config.yaml
n_layer: 14
d_model: 192
n_experts: 80
experts_per_token: 2
d_expert: 96
d_shared_expert: 192
activation: "swiglu"
moe_layers: [1, 2, 3, 4, 5, 6, 7, 8, 9, 10, 11, 12, 13]
router_score: "softmax"
normalize_top_k: true
routed_scale: 1.5
balance_loss: 0.0162
balance_bias: false
shared_expert_gate: true
init_std_router: 0.00945
lr_router: 0.00117
n_head: 3
n_kv_head: 3
head_dim: 64
vocab_size: 2516
norm: "rmsnorm"
norm_place: "pre"
norm_eps: 1e-05
positions: "rope"
rope_base: 10000.0
rope_fraction: 1.0
qk_norm: false
attn_scale: 0.125
tie_embeddings: false
parallel_block: false
init: "normal"
init_std_qkv: 0.0341
init_std_o: 0.00644
init_std_up: 0.0341
init_std_down: 0.00456
optimizer: "adamw"
lr: 0.00182
beta1: 0.9
beta2: 0.95
weight_decay: 0.079
lr_head: 0.00527
grad_clip: 2.0
warmup_steps: 517
schedule: "wsd"
decay_fraction: 1.0
decay_shape: "sqrt"
final_lr_fraction: 0.1
batch_tokens: 65536
seq_len: 512
doc_mask: true
train_tokens: 439100000
steps: 6701
dataset: "wikipedia_en"
Below are experts of layer 2 (counted from 0) of a mixture-of-experts language model. Rows are named router (the router's row for the expert), down (a neuron's output weights, with its number) and show model dimensions 0-191. Each number is 500 + 40 x the weight over its row's rms, rounded and kept within 0 to 999. Numbers have three digits each.
After each expert's rows: "comes before" lists some tokens at least twice as common just after its tokens as in all text. This comes from a sample of Wikipedia text that the model never trained on. Tokens count by the router's weight.

# expert 68
router:459452519548526458467505531525540497496483563525474548505507474410473462489529477499521561492492491501413469434471466520488541469479547479460547543495447477431490513534468476470484493505454535480467445516501545459454500500534528484572480461504448473478511530396484540455570545538505455454466535437473447427538505481435489478519475453491524509562488533457471537507462480557498568542485593450431445504501555571484533519430448535506448483421537497570533519533520491494428482448534482525520465471461453566456532507429478549565429510521513559503517466500389502535494493521524599483
down0:470533496464505472497430502504560486556521488487489514491544521441550521534462503490436540453519504399540521507484511468532555450536567483510528457538491510556484508465540475466562497546499504478455531424562486489440471535556449576521498506478485479538473470486529448462526541532500410527526412581519455517589549455478481492446499443485498509526533469473552558559606506520403503475450572463546486479574466471465564425543526614475465536459548539545499492474476515553555534500516517527527493444479513490444521532450486568450523519514476498495525509503453492453568533523525521537
comes before: "==", "===", "The", "\n", "=", "In"

# expert 8
router:557452535517496529492542563496443536477461479523547483507445431492504474401541537495534476540518495432459471518488471455511476560485515526558487461506475482501535580550444515496524533481511520453556448510570509581463550501490566451546550510461576524536387515508486491516511453540447571421504533476533509462461461597499510498531521482524454439416560499534524456444507519517458523509533428498543447577438480471471511499513520460512505482486546489513485518476470490440505527494467578513474533497557536486583498450524568457465550439476496532481490519486541432463483453477463389496
down5:415505417525508500498495541528555549495507516506451526528423485466465443483493456484579538498511518498510465412487484523435568459604428540443450522570537419504487401466512521479544520532507494508501436462438465488532531475531538451510516453469559394506455499444492530554584427538477527449439496501493404470570564469521495512477449503556489535488532563479494473487511458463487560515444505448514496539524475524500450464518491555524527470463413513577486536520541464519499515505486494506523513460464477540515486476487444520569536480453429496463508418522476528504467491510509517484
comes before: " of", ".", ",", " in", "s", "'s"

# expert 28
router:502495440489494510488465510481437493550498443504442556506444496520472492588483502544520504446524519480553488507518507482535623444515499560532489464493525526459487467567539485461488514437537514584562503525514431615513490531498515507494503509484511493536432498542536534505503462499585586500497503485595548523459460502461532475477522448516487485508524468477512454433503518561509535461482448538540505509536490521502466485511583465426479524501581505515587542544482499495526537498494552563390423530518422446501508475497547421474526468477441485579495624492552501481504487486511470529
down2:464486464527517531457512455525511541446499471475496507476482509494523467477458478494572560501419494538507421496505529536489463510402498535456511563465495502508446552500471496512417526599471495477459430439493485473566516547490504472504475510473481459514459508465389469485485499624471507501541518526515451518605510477479530448544542471521563535488503519530468554480405566482481505513477536479514466464431508456523489513555523576503488463526536471507452476507533489492434526475529519454592485526453423524431523445477491566582526455504484461537517458459484558394469460442507525492
comes before: ":", "==", " of", " ==", " in", "ed"

# expert 79
router:469449548532547541557527480508527562520515480533457491483517476414457523558502468529538535590461480495459480460468589570448520476495476496444557488537489462430475473445517464486439530482444459464450514456468525455469510504533519535522479456477453468425540545419512543427543533501471437547514470479493454457553559456453443464518417509454547518533442538483453533525513438509516511537490512438487488509474539497507453528559472568476460446470455471557513508472522491546435515482482424544560477482454493530419452529447425536484479473547481486443509448484441533474532464510444564470
down0:464559514563520521460479518491521514524485545495477445446471455561418469543517480565444535548476488572479526515471446494444463440604492557458523451464490512515506468427471493448451507556526543470507462511463614534511452511547464491439470406446506493521468439433496584519451470456464530458502558471455521524493458498548474528485512542502581497525468482503510517503589495465498464533572542432470445529569507521431546494445525544472500449495483495484531528511510518537475473455520448499485447591526573495518556463525512503463478518561548485534437549431477501501521485473463542502
comes before: "-", "\n", " ", " 0", "ument", " 6"

# expert 52
router:499471509509524494478545457486539543555545532458488503541521557482468572505519489509512511489430489595409475471512588567445545455488483514488541454563529444485491480461526485513461543492465499475493514521456494435486424527496483537535534428535464435459556579513527564448511537476493468559528504455473510464547562445472443538547469476479512522529473550437481517533467489515475487556510531493474508463482533503568467519544522558478510546448440461591527439511546450521470471521551454519492541472453456499455502627442447548531461501561472474430567438475503560489487533516559509544
down3:510485431551481519530508422467464530419473537469435504536519493573527423532508520471487438494481533531490421509547487466506557545501479433508472546490562407463516499490474442525473485513466543424550568522457455574431462549514461543501589462537538481471508475566485441452476547464529506446498490549489485458476530533515531572562486536558433498561478482593407516515538475470555495443512468523479483512484461537504508477514555476430523522478471495613486526570550465567497548503489528488493505444500495475445500508450468526504527502467500539473551474504470425570532539492480503494
comes before: " the", " a", " his", " 0", " P", " its"

# expert 74
router:479438533513589482550531455460501531507547428589453489474541491496480475462468542474526541507477498474462518412572566519421444461502515567466554520584420459516475512439501463494514530485429474472510578451518459518421563456519489548468510490403547485456524494509489498488519492560489493542579529475541489496546509469520462548530503466467466496553559507553436545477467471543524571547484483528526472485449576449535493528541498539523488513530502549527529494518519466550463562463463489549560540441428454535504444421486477543522552493529512524509544448469501504480514430556454516531
down0:461542559515543497537589507490431511505559491577502486422555485453531476485452529513443483537489503527527519411501471518479373516489480564527503505522482488549502423454509514533505505509468470501502566557470507484502548458464488562504482520498546536475502476457482535502472470477438517482543509498561471552566504535539442505467506497506488498518540504506447499484508384454517564558383451529555485534471512464439449535508504489527449498487453515477554487569516518502447607542517476526606451502521539551517398499459516495510547485467505519504539428522544546522548410510473499512
comes before: " of", " |", ".", ",", " in", "ical"

# expert 66
router:451451549520550444559521456538547549549526520528465486493533480471467496552541442535528539541477479496447468445500613531435513453475523519449537471538471476466454473468469462519442518504471510494456527463491507446517504446523535543528496460511481495458558550478432503450552492611510435564516467508503467440564556440449447474514463567431501502503478542428437535572513469531429510532517520451443512510502587527518538512528504547499459458477470463535524476469534448488461468485548435536559486466451486545459455524449419545506483480565488483465559450446461528510549492470500564510
down0:477449471620563554559505481490503497473483511485468507545483444457516561512467456547493478473529540485517441582511526495453534530505498405478537467501493467457519482504582456564401506501526471499506552509513462514527511501490524489457528581449555541550500505497545484504547564488570511523449527455477546511480447518572586568483514463530513491501526523555391506546488522576487541538468554483546545485483559475465518548512524467468505464511513480563471498555471526553481510492478449484436450591480494514491556481510560517530530492507505495422542614462467426508516506513553428488
comes before: "-", "\n", "The", "L", "T", "H"

# expert 13
router:570513447493454484436516575520459467459460520460575517465478470559519459462562549450471494506508538467569486566488501491534456566555505473532446520472501560513531535583480574533506479551504533523529489568511518555531475522467546445445518507498477490492515494526481490530512511476511504431495527555478555547452490565479559489499597477557480504407533457554523474454556553473540502433545442557503468486550489493486540435467487483497567485453550554479453469541496515518536463509429535470486537507525547433540583470540573466493526496478534543571432588562495490525482486454493447520
down2:505546500548545341532454478472478524485542462502487483512532476483484506555495512492457465455493488409509556441546496549409491510457430505548533486527509495489451482542541520499449484499486522482468433502509528457534507534514460525520554559518478454433532567484541524486507429513531489437498559543477493465503488502523493514565527486537511487539480525477526494462417451458455510498459556443477514462552444455510465483554486466401441576507528542410524515540434474479455488458525475463560506375456506550476510506508521470446472518468507424491431506467470477423525507578509504471
comes before: "-", "\n", "|", "The", "==", "==="

# expert 17
router:529497466514452548522647450474525479538442477524475534484443508542489532497439476548525459555520470505571503527583531499478484392535460524463539496456490468532471512484494491493504509470512488454534536480492540460491504485461480461521486489392514479467470550422465471505476372576518479520508457475462490496564494434526590475520565409509530519493471482475538561523445494531522531526458536460458541512506494489588566547500522513479466478502492502443528443524529465548427506504489513514515582487509419542477470587488471491497447464466554481481540459464536546482564496533502536556
down3:504474425480494498491560491465500484515544438428463491526531464518490538502578447455512442510528489479563492521471487499460506525468460410507558462487494587481529528493474562463479485572484573407557513537503500483462512601531462485586470463506482548519476547471549551471493471474560480510570556514488508511520489567436555455573569422489521536475511458578538478445513497479522480478479558459495457530569498561508496541461446396493503498470478499503424567440472532466459477506474543544520532533473531526449545542534472483520468502473438493498495575483565471489445548439520520494
comes before: " |", " The", "ice", "et", " He", " In"

# expert 65
router:510537543454522464548482513463525444486467552479544450473523570476532538498465504466446458517471519460574550599486491526474526555501566435506488500492468573526539563534544540552525508492499489497472531445479451574524441516527551428395525550468527502559508500519582434530465512449517516489533539560448526456459498598446566474526586459520510518527481432542500450479508506507557529520509494503547525486506417473436531525443509461528602447485534524514506476449494501448553454519541567512493537505486478520588472444459551431504486502460486519559517499529530450507510521503536459489
down0:532540476489412459481556489467499488526465541519516486484496439515482526451500490521509512539474533448563493467461476514550461496516509480513483513513526538470512478448489538473552545487493532460522543570482545445556494575477491580478508479508494443397571514493563533481573492479513446457518501506414419456517477483532453531495520381494485484473497505558498479466517470465510506473503510494509498447545548532519558469451502502517519554474495498504515458396499511452485451458516492532485489263403444463532483498461486503517479470493492504494462530546441501563482473511455473491
comes before: "\n", " The", " He", " In", " It", " This"

# expert 57
router:525519453513482486489504489524405501522551490502460557528539589503550487589486501543425477461486528460498481539433512461537485509497532414535449564470552504443516511502576527503482542533501571526495476549552487511524548493504512485518518511550525465487529504568546525555447549478472548484499520527470536466469511518533517430478545534530482499501547465460515390476465480453550528500495489485548555559463505464389436455515513425476562549443516488535442454485464489524584544557506544416456499503488515449497565509537517480524488468534467516589425511500542438562438529500555452464
down6:459507567536430543490466469581519539447474386496513465515495510545529468484496489506544475476524514458453545508472507415467617535429491497531489519574563511454596488479426417531514523547488499507481545423542527461416516421470486501532493507557532440476447497446516463567471550518420492559487531485537508522528618445498524535487420458552464503450557523532468499526457466508579458541500490457507525509517503511519486500520470501535465503477450438530544452576519505469452499496548497543508517469504549433512510514483443510524480482504549514484517460530488496528530556541451460490
comes before: " the", " ", " be", " a", " B", " C"

# expert 72
router:583501504458557446456468471524485519583497522541545529506583519561511531482434497436470549483441484500493534491507480436459489499464452473492522473507510479502491558521494507369498533489551486493581567541494474490490485516554574486473476485541529497516519482584472513620557500542553505538511622501570467446447537457546511497532490435497494536483503496540505534501537557423544460425490443512561561425518528481463498545511536494434518471481508507491523487490407523453531512554532464523522486503507509502534492483584509544525441466527495556495436534536517476485504530567521524567
down0:529511489493572567550535512501534471463507469467457517477460504556472466500475552526601507512505515519535453530454520534543523541540568541524562501484544495551494482428428532511538478543533499562482529501508555432531426477497547517508489539515502593442469596562503541475489567510528574456472511522508525428484536480498466435511550503479489506532540481536491516514491581522511460459453533534479513496544500510541464544509474454513531495534436444515572563488572561479532536436441375478438523458470451481476432552525542510551532505475471492473563466459484517434474473448418507494
comes before: "\n", " the", " ", " The", " also==", " S"

# expert 18
router:501521479479542462528455496483530543467495496504499518492464546559624558534584513530419433451569519433503529548569541478484444540510476476525499486413504590522580511537531531521504527485515547579529543516541523503477442483447456484519456507553516498552489433501556458474485596524485521509504471492473544533465492525563515471546513501527472502497542467558509505484481536520502502515478511512556489469492485516504525444543568453483587531482545541524530511474503471574581505525469493518489494501557547458539474414516535479450453581491471467533444569540499456464446508548536389437
down2:522480545480515499557375470475549507478538485523507542511539564489586539561514494463431508470526478451394463476537517541455465547436475544555518519471458474524491531462535513473514518510423460473485483398547443472474519511478478480515404498487505503513495440431471440407519561550502526575475460533516489465506569529503521458530469543530532495522507471524429464500446461526558485516503576492560522590437513508495513536531511522446512448470461502564513480498552488521501537500483429465577509454526520510521456447468506493466468599516529431493472445450525475501453450514520469471
comes before: " and", " which", " but", " the", " he", " a"

# expert 51
router:510530503551491463547602502555551508499554524529500484434520473463541545540518490491478494520448526476489522429520572564454494430550534467519547498505462456515445520465429466448482478555490552449470574498510547534491518504591558502512492464484524394448541553465507536538588573504512481590465452512501481506524480550461457525492480463489475467588479501475489519560492508483494502500549519447502463505415503439528556568502457492509473492482498531488523490498566519480448520538448442573527478468456530435462498526506448527500486427527463516467568423504454542446489413531446446483
down14:475442526564523527555483556456514495552577485597515421544508495546547501446504533501474465556487507465565495524500558453514548508456491551516491415518497467482565460491506472517484503465556497491593517524540563487520533470409481482477412525451510498461552485443492517517532474492529542451519587534494487447495531557479475533517527483539501501454532541524485495528540406530515480498542544434552485542497549526498585506588531548497498529477516455482452554547501498488469532549430486436519529447604429467473463505503472489444485487480502559527541567574522501521463511527561541562
comes before: "|", " of", " and", " in", " were", " are"

# expert 69
router:444545545562568504571525571453513470480462516452479582551536490506574546516538471574497525467451502540470505448484530596484426434497526507487484588548504473476427518505465497493559537467448502476477512497503476529529498498478470536564579470545569483493515485443515524417509576568525536518501442408523484521530563493519488429468531500472436571558464503500514502490477522486500556478510519504538577523485506530521526452510500583449450564518486524514481493464565422441496590484533500487449494473486417491477446447479493511488451463484472447469494472448500537494459478462495446532
down0:523503507494453514554418481499559534494524529483555460507416408486521505434536517474532428528582487467554561575560459406440473548574469473502530433507473525463512502508446507464402530568568529487525519545491501501551469482476492493517448532544499459437474508490492498481491489549411426492522529564550526527449477547537499540478501458472475481474503527463469584509454396410519525471404494478467494533461520507485510494536474499515518466519456471500535478547451447486512407568512481485532508526525518480470481436550451474524553512497500444561518489519468549522540497510442484517
comes before: " to", " by", " in", " the", " with", " on"